Below are experts of layer 4 (counted from 0) of a mixture-of-experts language model. Rows are named router (the router's row for the expert) and show model dimensions 0-255. Each number is 500 + 25 x the weight over its row's rms, rounded and kept within 0 to 999. Numbers have three digits each.
After each expert's rows: "gets" lists some tokens that make up at least twice as much of what it gets as of all text; "mostly gets" lists some tokens that are sent to it at least half of the time. This comes from a sample of Wikipedia text that the model never trained on. Tokens count by the router's weight.

# expert 34
router:492518514508497445516507447442514477533539474487488484485501512490512507505498497475507475459508490556464504470497476454512508490471486489520502490473527496511515510499496467483484521494470468528490503485526492459500518486539487485480495548502536530531483478531471536516469540543517492501514505509468470512513495513502512472532461504488481492494533581527467522449488491510537462523444515472513499516511498503542503470528476499523507507485516504492500500509478522530533485508449492478438482474519495482530491498484463545514494544528482509538498510522476487459486538495482487562473456500481447534525490487541537544495475527513502509528504499495491488549549534527505521483498526477528490510480546510474489539538513477510509510465487543492537521490502526482517520481472478
gets: "201", "202", "200", "199", "198", "197"
mostly gets: "202", "201", "199", "198", "197", "196"

# expert 12
router:501502469463490447515536470503522489536509495469473482487544503490521514511495489445506478463575493507499486484505495431502474539482503504502483524490508506502536494505503507499466539489480491552523474515524435454536500513529462448453483501510514518466498488489479503529483521524514468486482500536474484522515478502505494508525469509495481488481525499503452498486493471461548477511499501488515484475498502484514527458523488491524487523484507540498476541539472517489518471520477491457494483479509485469546494493485476559502456526492469471519506504540488448485469464468489479501471499490506480542585507513496503484515485514542532528507477491512527499520558510498507502482497510477522512509468548497486495524528510455493520523532468521470543524467531496523532519498522496
gets: " ", "as ", "an ", "be ", "were ", "is "
mostly gets: " ", "±% ", "women ", "Some ", "Majority ", "Labor "

# expert 22
router:479521485472459450471535492475528475512527489483480471487528518494494514509470544502520460449484504488449467487496484473509498495460509459551479509473518504524530470481472507515464493463508471564488527486510472485506512477519481470478517529453521506492513518510474515516504535540525483513504531505480476515537468539485508476502504513480482496499495532530475520438457477484534498515488522470533525478541505550498515501507443488532433545490495497501465479514481531483503484545502503495481532487516504464519488456494477522490477542469454500520508549546502492487446531464494497530498499516468486482521482491533520494526490545517507520541504524488484465506540506491478547496462529494513502535474515507464514493514515497526521547509490534508523511491491522452497519486480508
gets: "er ", "el ", "e ", "ary ", "y ", "ant "
mostly gets: "ary ", "el ", "se ", "Library ", "é ", "Museum "

# expert 84
router:535542433512461437491509490531528500504548480482511483492495493511505527519461506481526482495491486514491481487481485478510515479488465486528456531496489479501513466485502492503476494472475503536512480467520449477491492479501470498514528543480547543464476499539455490485503488534522478480505519526494489510446530512523508501489503510456504511479507511505492510488501478519520522505493512476541515470505529494544489480562428503553477485496515510485437550511483492484505495540466480479481534469541475534510498488486478527519476548528462474546503503546507490496491527473508496516484480514464489495497490469489513500536503542531544521545485465473521475518518533555457551477476518475508521517472518511515521526526506462517511524515484489452518531527483488512510505476506516
gets: "\" ", "album ", "film ", "released ", "song ", "book "
mostly gets: "\" ", "film ", "album ", "book ", "song ", "episode "

# expert 90
router:494540473508470426505493491466516472506524491484482472500504501478513545544479522476496485451485517510479488496497493475513536537466502485544458501445519502509492488470501447499498517479510501495476515492523469502497524475549456500499485507499528515524476499497496504522471511508516458488504483506483474518492497487501519481521488494487476484471515538565505540467502488494539501532478508457532488520502511543479499500503497473536462529482516494527505536576502540508549486524492479495486489451506531485524490496470482528499491503495490490496531515508494472461451518485503510514497464536492467511514510475560526533521465532508511499537487475479529497511552527516540524479472585498512521523500536510486476511498555448531468558480488530489542499505502483481504474485500524
gets: "1", "2", "3", "4", "0", "6"
mostly gets: "3", "1", "6", "7", "2", "4"

# expert 1
router:478515483483483451508529480464546478518522484475494456455525502463545531556482508478519469468503480489460486472513488461516514501470473470544499502480496511515519489472476473485469524474487476523455531488535511456499490497524471475469501532478540531505497526509478519510482522534512464471518492530478487518504514516517516481530480519468469474474523514526460529456463461494537507507462512475522496494525521542526543492532456489531493549476494507528465524522454548496521502527483495485473505467537499499557482465463491530515497530509470483532502509527459480479497494463490498517464479517485467519534493477512495533523469530514510529504491475483493481514507525530491520505469536476523540531475499495466509508531540473498528529500476544466545534489504491490506477503477520
gets: "–", "the ", " ", "The ", "United ", ". "
mostly gets: "Malay", "Labor ", "Business ", "Administration ", "Health ", "main"

# expert 80
router:502497484466503477482485491491552491502503487490476475473524488443547529531505534495510499515524521537481504469560461436517535470476493481521484493446499483527491516502473498494479509515439467519453523499551486492522496474501472479472486550500514551501489495510469516504478497490500484497505481512505483508486492495499505493529467508494483503467522541534418528486493483510518466528464520515499502487514529538505496508496514502548490539510476515513484553520445569461545478512502487525476484505505541529522507477448462523524505494464482470496515496518494485447477461485466497540504470549507469508479499495526498502547487498533496557520489467454506466494512513496461544496479515456504512510481491508501494502522537472509499506505500503496520521494522538502507456484477493
gets: "o", "o ", "a", "u", "os", "ro"
mostly gets: "o", "do", "lo", "so", "bo", "go"

# expert 14
router:459552478495486460492495505482531483505560489451478471495552482461503500539504495477523487501507482534466487485489486486500513463483509492507521535479509510504500488493492502474480527483504485517453552507502504492508493497549448462478529508510515516505497505517503536514463507520501477493508549518489491533498516496504549493522451530480489477476507525559510504473461499484521545514466521484506500504502532518502493483516483464529489511493503461497470534517466542525541488512447504517453544490514485492510473466465449538525454513463462478524525531565481486493487492488502550505483480532510482501551492481494485539502488525540500531524465482493493478522514502520524551493493542490499526517495504482464488553513539497511529521483482530462528516480505515447528485529452511
gets: "'", "-", "’", "' ", "th", "′"
mostly gets: "'", "’", "' ", "!", "‘", "ll "

# expert 42
router:493510476474479451482532473476531490524525469457502457476532485464542546535457530477523471480517487482474481469506475484506500473465480483547472497465507525516518486477462476490479511492492490506472506491537508468499489506537461463464468524479540535499482504515463494504472531530519472497510510524499466519477519518525509484539496513454478476483511520525508525476472451487528478521475493483519499493535492524513523477535451476520521520492490507532475529528447544495517490530486487492488511463532514482544468459477465549506486509502474485534497518515467486471478508484484515531482490529487473512543489477524497537515486534513509527503498462475498477535525517538492523521472546452537548529451519459474509515524537470499511527507509528489549513494518488475498493526523512
gets: ".", ") ", ", ", "ans ", "King ", "John "
mostly gets: "Ford ", "José ", "King ", "ans ", "ano ", "cles "

# expert 5
router:492511488504454464500518472481533469528524484465497455466537480462537531543465505466529482473535471488466488467506472474495481457462505478531478525474518486514499488469470473478459534475514478515453503492511494452500484486525481474450501526504534508504482515523484532515488535547518471476515486536474456528500520519525507492540486518468482485474528518527510523471483460480541499506462515467504499477528515540502520490533468479525485543496505521515473530533457537492518496519485480534482522458520509494547495483456483530520500537485493494524497524510460486480471494472475522517479464518484471520538485473510512545510470524513495530495496473478498475542531527532473516484462546479514530531471516485481522537519530477504515524497509534480533530472501505472508460509492519
gets: "s", "'", " ", "$", "on ", "M"
mostly gets: "$", "practic", "Street", "discuss", "kins", "clud"

# expert 93
router:497526498489460459490528461492521478514528485459491459472552506464541527544477499486525464463533458502464488473529483477519490483468485466549484517486513483511521499488471461476477516482495478518470514493528503464518491486531486458460496536476522518503481522515483503526482546534519459494511509515478479512476515525528522475521487521485473491470524529531500523465474450481543499513457528473512501496524511533511521480533468462535493529481501523519466522525473537499508493510471490489463484478522501485556488473471498533528482524498482481523506511505458488476478521476487508533458469506470455523524485501516505523501479530522510527502477470484488486544509535520470531490456537469541543531463521467456516530547536476493504518489480530475522533473511504478525477505492511
gets: "and ", "|", "==", "(", "its ", "== "
mostly gets: "fif", "George ", "six", "Ira", "ر", "р"

# expert 13
router:497540487459455489489522437494515481544505493457448458501509508500486510510496506477549453464521484500466464476495500467523521491463485471524484494465524514515485453471458512463473497468525463521490499466516483472556510505525485471481470511476526527486497519485483511507495522502526488510523500527493507521508494520526521502521481542456448505494519508538472519476472474488523498492471506486516496463529513524491495494522448520507436522482500481529477534509453523480510503528493503500465477489550487504521516496438507514516493511518450478503502531524486476478489468439489496534482478532495513488528496482480508499527467553511498512525478460504481471547521531501504543505504535468513535522453502509489561534555503492509493488512512524484547515472519466486502477505496491
gets: "West ", "East ", "west ", "North ", "South ", "north "
mostly gets: "West ", "west ", "East ", "north ", "south ", "east "

# expert 82
router:511553467509495473505511500488531506513493498493482461502554543487535509545475533494512504460527484508495475485520475487519537507451507451494508504465518511508508506444466506506496507507514467559459461481522456498543526497497497473475490500492505509522487496534474498541470509567523483512529502504496491507497507552520508506507508508480488499477532523527527557501450491459530487532470502484545524510514532529550515526524522516497492495469511513490491525522449527544561439537483503497492494473542493516503482494451499533539503512473488487496508491512453496483494500499439510528490471514502507506504504508536511518502447490499512501530492455485504475538499548521489512486470502497509521505494500444500503531514530495486502507475512508453515502491492529427505498492434514
gets: "in", "os", "ot", "it", "i", "us"
mostly gets: "in", "os", "ick", "ot", "din", "Lin"

# expert 72
router:479532491479480464488536457489527481518531472461468454472530494474534509548481518457521467483530466498460468484509467477526489470457488449549474523482516521508531496488477474502477510470490466501473525488514482453540499524534474469461491525474528519495491531519472521519478531508522465491531504523468478505488524532515513481523482530475481495474519537535510528449485484482542501507466541462496499489520495522504512473544477463536486526485486511521475497544457545484512487503493513479459484470528485489535508464473486535538480516499472490529515515513469475493498508495477488524460482524482484510530454495529501534521479521512510511508475470474503473535515523515484523493475539479527526520467508467457513533553528488485520523494474522480524516469502512461530484495504524
gets: "1 ", "1", "(", "2 ", "of ", "|"
mostly gets: "Go", "look ", "LIN", "1 ", "Tony ", "Jo"

# expert 111
router:477527501464476451501528482483527472529527480462498456468540502481538520546464521465533477467539465498471492472509491483503490506462495465545475518481513503507506511467493467470487519494497467514481506482528491461529495481545469455466499536488518521488496522514508497526466534527521472503505501519463476518487511515514539475516470514476474489465514528522492507465476473479541503524453521471532508496532512540520525482537472454543488519487507518509468535526464540523523483509470503488477496469518497499558482478465488534535491542489479474530521516520467466483479505495475517550475475499479472531520481481514527535518476521518501542513486470477503462535531527523509524483461533471523525529486525470474504516530529482496499524485472533489526526481514502460520466507480526
gets: "R", "6 ", "and ", "A ", "would ", "5 "
mostly gets: "Kong ", "Frank ", "acea", "develop", "would ", "GBR "

# expert 32
router:509503486493480441488531474480518479519510488470491469494525500475529538515484527468526465476528499497458477475491483491497483487459488490537476514495515510508530474460469466492463513514494482511473520501534470471492477485531459471472441536472523531509471501523463518525471526524524476490497505518484471509512502534513511477523495534468474471489517533523487511466460440475538470510453515487517515495538482517504521471518449495519506517490513481495452547533473530480518500538482485498493485462539508495554480474453478539527483525522476480513514511499461474480462495476504508534495474518462472508507508490531502520512473524527511547524473480485511485531526527512506534506437538441507536531470513469463503535534534468518519522495499543482523525495511501492508482511482521
gets: ", ", "s ", "z ", "n ", "in ", "es "
mostly gets: "z ", "nes ", "\\", "g ", "José ", "Thomas "

# expert 118
router:469519502477481474523504458491534478527511479481518461462533517475517543518480524479531445469528483487441480479511459477533511487476486468539453529492528496513521507475488475493487529474510455528491519483511500472527511497561471488488498514449544535494491524525472503536487538547517483479505504529469479515475511515537506490531488531469481487472511508536506558466490470513529520530457508490522513500499494530511516506528507462533461546485502503516474515518494536512510508520474474494478480464519477488558489473466462532501475520484467478536515504509475459511483493474468512516442463512471488537518501476510499529489492529520522513499477485470489491529520536534487501479466540472532525532469519465479476517512541467488500522478483516493532517495522483474529522520504524
gets: "May ", "June ", "March ", "August ", "April ", "November "
mostly gets: "December ", "May ", "July ", "June ", "March ", "November "

# expert 76
router:475509496477502498523539483450504475544508491460473463476546488499511549526480537463554494458513473500455520477515474490489533489449467497499518521489507505509517489522500478517434495486451492562500484474553481462491507502521483490481486501437523497528442525485505530498483506543508461480544484524499484501508499493561530499514463512480473496514497539522510520468484464505530504540468520495515539517534503534490520503488468514515506531447503517487490561540497508515560468517501505524477533480537481459518502501467510513518497522511487495525514510528446474510513527453476507519501465493479460465486515501501520515544501509498506501522469461464507503521533541493506529508469517476494497512493499502478531519506496480484511502476482509480563508499525513497513479514511534
gets: "n", "k", "m", "N", "v", "l"
mostly gets: "n", "k", "v", "m", "N", "l"

# expert 7
router:466563456467507471503512466503543480550555482502505493505551529501512497509487525492516490479539499494484490462499504487511502510483463463521472513458525518517494501502477480496486498518477460552516526521496467481527538467577466453500513540469494537468461518526491503505484531501544494453507527523481499553492483526517512487553482545463475510505496517489521520498492492502518484500491538494528519502510508541522531489485487485528512486513492503497521522541493518470506487495466527453478466490501489493506472486496494528515489514519454476555562491501486504507505509494491482566459475487488480513490452506531563531514491494531539508510485488507524468551528509512509528517465524472529521494500558493517503510548517499517502532494483509482511531488499490519520506531517544
gets: "as ", "is ", "was ", "a ", "be ", "are "
mostly gets: "was ", "as ", "been ", "being ", "become ", "became "

# expert 102
router:476499482447458483520529493498532506549523478442483471463507517500529525527469520467513473473532479545483506484513482491511534487466503469501501530461514517517508516512489471475492523517494481520461487481528497483519526492530461488503528530491550528507445510522498493520461516537503488484512516518508491512512494498529516482508491529474461489482524519551517520469459474467524520537457487472500509455529518548521488454516476466536527502462462541488477516536449531508536494523487494503472525488527471521531510476475482527549508490481461482523537542523472515471489476486501549534470497503510489518509472509502510506532484517526518537506483497501476472536530543516486544513486546440528505535467508499497509508524541499507519498516486504483554515460502515491525461506494498
gets: "ef", "y", "af", "en", "f", "ne"
mostly gets: "ef", "af", "ne", "ewor", "ely", "ke"

# expert 125
router:487531494465473463495514465493531470533523477458504475468529508491543527539472513456535458469525481509460497466499479485505519510457492471559492514473514503514506488480479485488470530496485475506488516472522489476514501498540483466481495540473527532490487532524492516527472516537530486492511510529478472519489505537532524492524483525478468505478509526515498530466472465479527493525471523466526506522509531530511505483548456475538483510491492499515476522517478534527516479519488492471475499471527496483528490461452494531520485533494480477545506512504470470475467507487488503542455464493481456524531455477517513548515472514536513527513490468474492472525518535521529531500478532471545518526473542470461491525516539476496500522489471532474525514459500485457520470511463521
gets: "| ", "(", "N ", ")", "; ", "June "
mostly gets: "Candidate ", "circum", "Israel ", "Olympics", "Iron ", "Wisconsin"

# expert 54
router:476521475488458491523484506498510474519548462471471479451537511501518516513490488498504509487544470499497472491541505478511497502503488501535494492503520489517520478494507500472483525475464457551473472477544469506544491502536497494476524500494575508471471535511455495521471534511537457478536527503481469523489504485498515497502454540490482498489526514526511518486499455504512470487487555484562470472510512508522473499539502501517472539489503490487478520514439524514534426494482513504501527462517536492507479458498516525517478508506499483516520494526497483456458534485499496513488513541512490491522516445518531512538472510514552510527490490484521481498509536528520491456508499502528559527498530514496481522522515505510474514520469566472523550512523508469541519528511502
gets: "\n\n", ". ", "). ", "\". ", ".\" ", "\n\n "
mostly gets: "\n\n", "\". ", ".\" ", "). ", ". "

# expert 61
router:492510477485444455519526480490515489502515496479509486479516506489525502564473552507497451439530465469467510464501484444495522476493496475524504549468515482520510482485472461476472493488506479543447520498513489484519537504531494476436458517495527519505496534499488520526482508510505485487518471504512486509478500520540523479533477515463488470493498516515493524488491464453535504529473527473513508514516524543508492486537470501535496502487509497526474495539466500483517502526499522522469532471528514459523494467478517503487517529493479458510496497521483487494454554502466493527474481550486463520532459468517493513486484531515531505517479485501488482524517503517474524483483512489511519569487513470441503560515536482503508528459486523451541498469515510495533493506463485
gets: ".", ":", ").", "\".", ".\"", "|---|---|"
mostly gets: ".", ":", "\".", "|---|---|", ".\"", ")."

# expert 64
router:485501470498486477494506475471541478528523506464491460478519487461514526515489528484516508469513498477482479466507480490531556448474511473530507531473523534506501463505446435498494521488487465508524469472540504476501485497510465426488503493521524533509466498504509479492470510537522445501507496522493489507481512544489510444493493529492486489490564544526468497479475491503537475502492508482497478496506510537513493471506510529532512494502502510474463547536491516542537489470503470485501503494525504479531503447461479520523505539536458465498538548506471491489503506440489527510476501506463491526500506503496520518514491527526500527535494477476496451528514521493476545513469526497508499500496511462487487536529522498483503516471530524480560506497535489496528453545452500
gets: "i", "i ", "u", "e", "a", "o"
mostly gets: "i", "i ", "bi", "ali", "uni", "ori"

# expert 75
router:486536491481473456498527469483530473529532470461490454470561510478536531540470524467525449462530467502461500481518476485509513477474476457535478513493505478520527493480466472483474506482502469499470533494525484467517486497529465462453476524480532523480493522512470507523485529522511456478512505506471482524487512520527522487537479524466472494486524522526499535473475467455528503517472526471508508486517495532522533478529465462527480528492500523519458517532471527487514502514483501480476491477519494490534510469477497540524489532496488486530522514497473479474465506479469514542477458509470474539520473489516513534506476526508523531519476458469504491546512532531473517503485545468536535511463517482461507528544521474514508524500482535472535529483500505485525487519493505
gets: "|", "and ", "1 ", "5", "a ", "5 "
mostly gets: "cous", "does ", "tells ", "Ian ", "objec", "episode "

# expert 0
router:457538484485453471509487484464528472522501484472504452478516506452521537527460497473544489471503519495476494450515449480505492497448522469544491496449505503554529496479466474496464523459500479510468500492512473485532495537526482484492460541494522506498487508512503567510491527525524454483489484555477450495542481486526508497531488520493491475482514522528510526479477460476515501517472520466514502496525521532527510464528470493529481537494488510522473507515476512487505489508480486484466514480518523463535503467460501535506474538484478489522518509496473446475456514477505513519480480498470449502508506484509501528497493515530490529488480466467541479543512526522501514457469552472532520519493527465473502500514534504489521503476498536475533527484510509516488472488464531
gets: "av", "s", "nam", "x", "th", "ed"
mostly gets: "nam", "Comm", "av", "establ", "Peters", "x"

# expert 119
router:475540488460483463488532476488534467521526477464499460469533512475542516540459519463513486486547479497455493483506480486518519488468512471531495514483518503498504523473491470481463508487492475522490519468512502467528497488533470473476481529485537539515498533538488493524467541529519465506518500513476476541489507512532516475514468517478476502461506531517509539462478459473542522504463508481518503519521519536531512494541470483526491537483490499518481519529462542506519480524471507493472491483519510484541486470474485534513493530482496472526511515513464458477479502478496506546464488528491474516533459463519501527536474540520504546511481466481494476528530518524526520485492537483540530544473539477474518541521541487478504534499494533487523515476504494467536455492459503
gets: "would ", "|", "In ", "(", "can ", "and "
mostly gets: "would ", "optera", "provide ", "Columbia ", "Oklahoma ", "several "

# expert 49
router:511537517457493470522535421475525491528496487480540482481546514477513507501478500493544503491483497550489480481531500477530515523471512472509474485491474527522516503496463490493428566487450499530534525477500480502482499523527477477505487487497514524507520525528454493531500526520520482514513529469506461520530488510492491478517506502481492445489505502540475513451477496479528500505464502492492509474590501526517488495527471514520472497465473553537448523522491509488506494502473496484481530512527531490509482489479459539482494500511478494551518517556498489479458483479505492520487490493493494512529508469523555459502457513554509530533516509456499504505534515515511496521530490490515508509472517497467525527563490485517540551506504499492532501476497515511511488502465487
gets: "ing ", "ed ", "es ", "ting ", "s ", "ings "
mostly gets: "take ", "aking ", "Set ", "broke ", "akes ", "taking "

# expert 121
router:509497469473504500514510451510519481521532493467501479490547521482516494501458568487545484497535446527478475489487492501510499460473499467523465497476524531508511514460483469512472510473479466537539550474496478440515485476502469476452510517492523516503469509522478505529489535541520478506485533514464485519492486456523514468541485486444469477485503538520457503496453474470521461517475512449495512476523488522543479477539468487520510546487477493497477530513480521448517479512482456481479525499496492527544504480500461528490497502470486491502504535515483473488503476469498518512485481552485489516524474477517508541560473525504502545501497480494492482564528502528499528484495515471521503491479499471476530525506525476498472521483491497488535521478524493484496474508452517
gets: "ly ", "ar ", "y ", "ian ", "ic ", "ia "
mostly gets: "ald ", "ly ", "anna ", "ther ", "iz ", "ila "

# expert 71
router:475495522493506457511527477489523466511526485459497467498541532462533532510464491478503515483525495494451504498490485472509483518477452483526487516469521495513502518473504461455481532500489486523471452493511491493502528454531463438497498536512518544485467545520499514501469525510524472517530508490497478515486499501488518476529479537465480487489497532536526511494479458460532501552464514465532506480555519550503547493540495483524503521495494488522470503523477529482516495535482485490478507488539500473527464478471506528515487528510471481547511517512492494470489540477468485540450482513522466549545493487514522513504502542520513524513475465487517479548503525514510504482470540484538521518450506511496545521523520462547505535495509521482520548471497519499502475532499512
gets: "=", "S", "K", "also ", "known ", "+"
mostly gets: "=", "ES", "е", "RO", "commonly ", "EM"

# expert 89
router:486512519490478464517539489461508450528521455480478454470517545487521527531467486480507448496531492528465468480487465499507508529475467475518483512495517518518487476497465459482486538493496468496458517492542486457531503485525465485458513522479538510514489512546486498519475518504509500497520472501464492523467550513551501488533453507491482495485520544544520545486481502477554473544479529461522494494514527496512515484515509483516512542488500502503479521523463530498501475552504470500476516492478504489543486481467499514533472500549476501516507561501488460448494482493459533543475467527487489485515480472528507509502503515522496503529487450480473458535495510520503518489459554466525543517479510492480516523495523484524508504495469549473505510487497519474499465508505510
gets: "2", "V", "N", "PA", "3", "7"
mostly gets: "PA", "SA", "PD", "CS", "ES", "ME"

# expert 115
router:507563492502478440527507456474528483504510494479491434493531512493500506533487496483513484442561462501478465501550485458532532488492496495501489503505548500497509487488484504479468515484493486525475517491551505437487485514504464436453516500513525504495499497514482486511485543509501471488537476518485479492493488513535487498518497529451471516495494504532474508453457503467513462508505506493509512465527490493519494477530459477496483542474518503519495512507473517491498490516465455465455474477501540495516496468484457584554478539515472492491494498493472485476462481445491507512479487525463488500533503501518520514497464501538530529501494480502502450548493510505497547462504531486502528522481515459488521509534511481515497490516478507482527527469530520477500499488530529
gets: "8 ", "6 ", "5 ", "4 ", "7 ", "9 "
mostly gets: "14 ", "19 ", "12 ", "15 ", "16 ", "27 "

# expert 63
router:524503492478457453539546461466534470503537485441497457479550508468513519524496509469513511462509485518487482486495484492526503511458488455534477515496522485525536506483488498513462521462498471529481531489523492481497506468507477462457493504497526531483491518516466515499505530516521474439520504504498493504489514520531496470523493503452489500501536507521463508487444479476535459539485499520491522526535488534539525492504445503505499536472479545526475554551484514513515495539473498508500524481511488512501488458479479540503513522480494504525531515514475475479484476477472532539484468510498472499518472482521498517537447527536510529522504506454478484507514522556481531478478515478506504536476504506458545527524509458508526533497505527469535500452525493475517485491480493
gets: ".", "% ", "ad", "up ", "h", "dis"
mostly gets: "⁄", "oun", "Up ", "wins ", "Steve ", "Hot "

# expert 18
router:511498488481471491529503417486501481519510465433504479463504502482496485516430481461478449476536476517484480475512464491502483490457478491513507500464563491510490501505504497477470480546507500545505470490542457503524487495504490438485513501511523488499515486473466515506471525544518486502557491536468469495508498488498521499483478513473474505530554544529498521481484464488541452541462505495503535474501507528563526455516491485572471500483474487483494525548517528501520488519488511511479489513536491493518484485489497522509497534484514477522513529510469508466511498461533522533434476495476503498518484493549497512508494506511522510522488487507482465503501507518466516472458518492503520522453520464479509502510517491516467497507517530473547515494530500526484470476486513
gets: "-", "ill", "en", "ing", "y", "ong"
mostly gets: "phot", "Beij", "Chin", "Tai", "seud", "You"

# expert 79
router:474510497511492487479520473499563495528540492456523468500520514506525522544467535476536478460522496483472478486512482491533531456465497450536499518486509479515501478477500480487477491497511473527486516482501489470474498484526481476495489539455552512523491523507473532514460537526511456485521487508469493520491496511540511464515470501467487496460498536549512534473476480504520504538459542487523536484515528494522528496556466473551511541494476523509478505542461529500520478509501489466465515474534486497526498460479480533530506505471474496530493483517470473483450492457471496531472459501482470524515506469510533515545497514514520534517467482511491492533530523544491538500487518509538559526455499473499510525526525481492497535528480534496522482483493529486531514501491499
gets: "\" ", "o ", "and ", "i ", "a ", "son "
mostly gets: "ari ", "ović ", "ć ", "negoti", ")\" ", "Press "

# expert 16
router:497526468479477486520534480482538459490511491489493455475505493502533531530511530454521461484489475538453502459503456470493514484481490457534436508443510502512535487484471487489508498501502465510495482477544468497540554505516453477494469539490526515522500509484484530506478533512551484503525484523477484501493504487535514495513513519469470476491544525539481520457491486495511504537484548458545465484500494509473508529530476462530490517472483532507447508520502523506517512533491495497487520499537517522546470487463508527528441518465487493516521503525491469467513515481523493499457473515499436497511488491535478519549469522542512530522468515469498480510527528490515490493446549500520532506491537486461495530528519503525498503468471513475520503515504517492504485521511491
gets: "on ", "M", "(", "==", "at ", "p"
mostly gets: "instead ", "upon ", "suc"

# expert 43
router:489485469453489434511550496480531497549489489505508491521524517496492495527456558503533504487529498526461436487496478486512496500466516432543505485442511541503514499473454499480506510445463467514490493465499479503498472475525494492485534514509528535478493525519476484492500542480544482471503509509489438519487508501488519469497499497471463509481480522514477521471451509454537496482473497501532506500520494530523530522515459528525508494485498522515506524498467507533496468519491468481491543491516478478516505479474527516508523506545479483554509554529471444512496505477489502487506437519514494479505490495515510507509475538540554521550479473492521520539518500507487517499512511500525522540484523505491545505522498477498536552496506477494540521503502473461519515510504483
gets: "ing ", "al ", "ting ", "Scientific ", "ical ", "ation "
mostly gets: "Scientific ", "Production ", "Engineering ", "Design ", "Mixed ", "Construction "

# expert 85
router:470536488486461479496503447460531478525540485459528457465532525492530513523465495479514467474485495498469487467524494476500510508480498476539483501478507493495500519479468482495484511464512462531490544473527491473507499502541490474498458521478532528501510512516473515525475531499521469469515533503469490497502486505527522479514485522473501501493497532516525540477475462472520526523477514465523477470538504554502530480561477446527488502498511510525471547536494539479515501512479501506479510495539519494541477472483501555529480534496471518558525497545477496483490489478480491509470478494479459490526504494533504527523479501512525527500462488461497466544506530523496537498458534468542540520475524494446509526523536461517524520526483527493524526505497520484507466528461529
gets: "he ", "He ", "had ", "American ", "she ", "born "
mostly gets: "does ", "competed ", "continue ", "He ", "decided ", "participated "

# expert 29
router:485508489485469452517529486479528466526515494472489462462542495479547527539474504472525456456514470496457486469511471462523495479481483465543475509472502498519523480487465472479460524465512477507454521474529485456500488497523473481461502538483536520504497519513480524517487539525536466481511496520480473500495513509543500486525483516469481495476526536535508519456464465490539510512462529477508504500526520536516513486542456476535488547475490524527479517525443534498524493519469484513466514468533523493541483466454489530516479534498499477526517500524464480483477506477498507531466470526485472514528488476517498530520476519527513521513502455479504481537509516530497529491483544474534526538481511485461505527524539473502497522498500538488552515490508504491520483504490536
gets: "and ", "in ", "/", "was ", "/ ", "'"
mostly gets: "escap", "beet", "ington", "challeng", "Wild ", "away"

# expert 6
router:507528479484491448537528517513530483549539492499504476461539504494511516507465547500565475497489503525480459505503453494514529470473493449537456531491516544519527483478468454499467507516505472543520479505497514474482489483510497483485545536482510508529486490543469483517519526513557480483515517515482487563440527459515521489496501501498485509500495503501472508460493494460546479514473510502533509503520536500506506463500438491510502537498528515522476484519456502513525472531475496493469551483501522467546505491473445504505489506457505503503511514522473500513514477495437488512500491534472489475515482433522499520551487521506509539492497496507535501529531505557486525497488532498507511528475495513440525513515531496541487529469508501494507505504524497504511489506482486
gets: "ation ", "age ", "tion ", "y ", "ence ", "ment "
mostly gets: "ment ", "ility ", "ence ", "ism ", "ument ", "ages "

# expert 114
router:490542488469475464487518476473520466531532477457495465471536507478538515535468531471512457459520476500467505472521469482511504475449503478540490514482508483506517495486481482491480520483501474509491507471528478458530482487531475469476474542485526522489489524527484517525473525532528477500504493508463478519481509507535530481528467528469463499476512533524480532469463463467520489520476527457514513514533514533515513485542461467530485515489510501516474516534476535506522476525482499490481487478516503485537488459456503532534485532476479478530531498508458470473481514486486506557461474526486461528520469477510514534521484522517518540507493470480504468539514528519492511488469531479528523536468531479454498527524531471494503528484465527472531510472505495462529462506474533
gets: ")", "-", "7 ", "4 ", "5 ", "3 "
mostly gets: "})", "super", "}", ";", ");", "contribu"